{"num_hidden_layers": 13, "hidden_size": 256, "hidden_act": "xielu", "moe_layers": [0, 1, 2, 3, 4, 5, 6, 7, 8, 9, 10, 11, 12], "routed_scale": 2.0, "vocab_size": 16384, "norm_eps": 1e-07, "optimizer": "muon_variant", "batch_tokens": [16384, 32768, 49152], "train_tokens": 282700000}
Below are experts of layer 3 (counted from 0) of a mixture-of-experts language model. Rows are named router (the router's row for the expert), up (a neuron's input weights, with its number) and show model dimensions 0-255. Each number is 128 + 24 x the weight over its row's rms, rounded and kept within 0 to 255. Numbers have three digits each.
After each expert's rows: a language model's description of what the expert responds to. This comes from a sample of Wikipedia text that the model never trained on.

# expert 15
router:108147137140114108120108114190100114163113124134103143115108117134134143125135088161082131079147111107113109090145161144134113109097163113099121141116125126113135135117123096099125081091088098135127154119118115139149139130079112122137092119138114122107137146137112119160143105121126124150116092069140104127068164107091149107132110080115123167103133129115136156143101087119091098170134106175154156126152126085143096163123141141144133157090118127112108147104131157106142143131139093132091142045095100098119130074126129192117136114097147108118135092092133143152116122120140108118154101128115136131054114130138081163107105124132124137165145129109119112127122160142119156112132105176143122134174134092132095081118139134114112151122124108147143154089110121159114146101099143
up6:113080117129160155112125131090107101131143133149103167166181098123076098145176100140114152117127144091135095110099098143134147112148091106126122109152108118153142151116106150185102125104083154107136107149131148161152087137151109130103091122132124110115129110112109133128156173119121117140168151114140131119132121131137117096131120117123134123141125120113135081132154146161122145129127108169084077108173132094098074089099084143101155136142133110147126144069114100100118117117061122103131115133138122131123132111126146158097170118125115092098124116082124128119118134099132138134158123145124123113094087178149128115164088129130137169085124097110144142149111126168141089103116118118184138139153072105122088151169090110111143118132131088143101140115100132135119148142125092
What it handles: Table cell separators. Pipe separators between cells inside table rows, especially after numbers or short entries, plus semicolons closing list items.

# expert 11
router:148161134154145127142113123121107104154139102120107146138144166128155120131141090137147152091096144110141098123140160188095114086085115143092138142101082127141091120150076073131146119133111085139085097113101168143160114139139134125119100082194077102125149147127080088125101133115141114129150152084160152133087168153112116143144129127089125155115108112125146132127128103108119075119123133182125171115130135138117082120154135152113109147129160181112151147120165152130116116100129106139117126128162129087106124076134094185135139125140128107128130073122127145108135129134100117141085149099161097166073119130123094132097108120134143121154114119136111104113128138097100135112135149142171121111156148112136112133153141134123128130098116116150097136127101108175084139127091135
up3:147132110082113134173124132104092100136151116136142173091123120115106170135125066145134137099131143093132131134147104132155125127104150100149113162100117088095129096147100087117124076124152123129106093129124125159102110150113126185134122113113166118141115155106188137103144144134146154167111135133147136142150124072094123175147115161119124141106129138142133079091137127114121123107119107097150119124119114167132120134112137099157089154109125129113112128126107119202100128116092092136155146121133122141110069136158154167090106130116139115124101088119129152107095155112128167099108159152126181138150143100093133123142138183104146116116118178142123156134099144121149121154113134143140148079119132144125128159127136111137110190073117133125096111126185160093111130107143148
What it handles: List and table connectors. Line-initial dashes in bullet lists, table pipes starting rows, and conjunctions joining names or items, such as and, or, &.

# expert 12
router:112159119160098128112160110172121086175089155149143132137124113119091136103154112114113116097109159137088098126121126167120104086126137113104106159133120146130125126125157138099177106104082108099109120120129147147157100117169123098119125140171109133136136138150152079104155126093150118125091150069160126128110159124097091106120138091090147168125107121140115126121110134146164094094105097151113114122145150115154089151143170147161126176129156181129116139130128123101154142121060086120115136103139125100106080126097131132104130144121129148152125150074150116122123126127082105144128176131148141149082156080125102106084100092117094151140116164130109129090138152074136140113117121112164154120113138093117102110121105119166138145098137092117110130108121126124122160109114114
up3:117082099121116131101116153092131153180116157166155115152165095129078096160150150098108146102134107068179142126080136152106130163142131117126120110130135160172126125108123086147121119115123109122123149108099146111127100109144145082106106144114117153105149136166116113119135139118142125088101104154166119107126176101116127119152160127127117143084152138161123151090118123100172117123100085151122120080127122091106153122103168128147150135152146144161107144166130116119139135104126119136172122088122120126152072170106157180151165150112143135118133134156145111097086120106127104119136126133157145104153119070100119126125111112166131154156113121146111096130118125158106144130133142125171150091166152109108145100115168148122097138126153145078066119157120155123145153140157128
What it handles: Opening brackets and quotes. Opening parentheses and quotation marks after a name or verb, as in ("duke", called "a broad, or (to Querétaro).

# expert 2
router:155141131150125095084111123158112110150127161098067117110124102095117113107124112156135117122104114137115115121093182161133100098082139125109099161140111119154119174127129137144171121146142138137100163149133188123099165105138175137145088124197118094113182144117107136131121085120123134110152110062154152123113118181106124111109144075145101160149108151105077157155118115148096067139133146131144181129145132121113094156125134127129168127108099158156099153098118134163168122101094114144117149118143136084123117097117107151112132155111122092152113106096128166112132106135152127125111138126143131135126124110104093137090130105156125142155123138108167112107152127110117133096125132133172141162117127156139146131138151128144109129126152092115119108096105099169109168147094118
up3:122147147117149115143165146140112127101135104137087145159113149137107145097109156147166088123128098133109150146144117150154113123072124137094137181127160120116147144152163143144141107091130107139117146103120131131108170114161112079111123152122133119127159114138156109129121130117106135153189116118112092188139141120141113150171106112124149114133106154154127127136140100142181096155120121152101109133106126099105146122131126142143106180088104133126122147137171158125110138103086108150157117087119080105076127143157141148124157129103120123082090132145149118119101142143171154134105131109146127132142134149152124201142144182144078149101123147114096161093106070133120116107122133146088137140172150116169126096123130144180141098102119129107157145156183140163124144152152096
What it handles: Release and media terms. Media release vocabulary and abbreviations such as single, CD, No, Vol, demo, album, plus mid-word name pieces like Van-essa.

# expert 5
router:103186110141135105134112091165143108159117133142114157142132080126136162147126104118128196155127131105125092080151141157128065102144134142105105137094120150119155133129123134133142118104092096131109148131108135141137125159159116126153128102179120164120163138110092098102138136120128116161115138078132134163113096134093162123112106068114109156122136132122151097163104115143142086142134135165135190114146129123140104189116128162134142166100117149184148174121145157115127099153092129135098132115157087070101117066141121146113156106102131134136109093105146139120109110101079112137122133107133145168107183112130083138141124102132132133136098150092138110124134145106133135119141113119153160139141145088167104123154114136108107147134131091110100127113121106170134131133141090
up1:150156135133161136167112130139116140111137133118146162135147130128116104115132158121105142098174113161124161131151132163107113131128125111111124128140080175142144161141125126105113140138094110198108107141150140140154162121129111137141115155180126143158134120151184139111113118158174126132127128153149091164144158118124170149118097177096109110171147114125086120148102135155122178107139149119189152119160167145133091158148149100139133107110141116069112141118130119114147119136154141112125133172120118119108117099105114126107086105137131177110137142147088131127096117095126117096101128134131179152115130123142096154093164151178151131134115134140134120127157156121159163147139180147100150116132137140093098114077108119158164140109126102151113158179108130150164076139189125
What it handles: Foreign-script and inflection pieces. Byte pieces of Thai, Chinese and other non-Latin scripts, plus foreign word endings like -os, -ı, -ς in names and titles.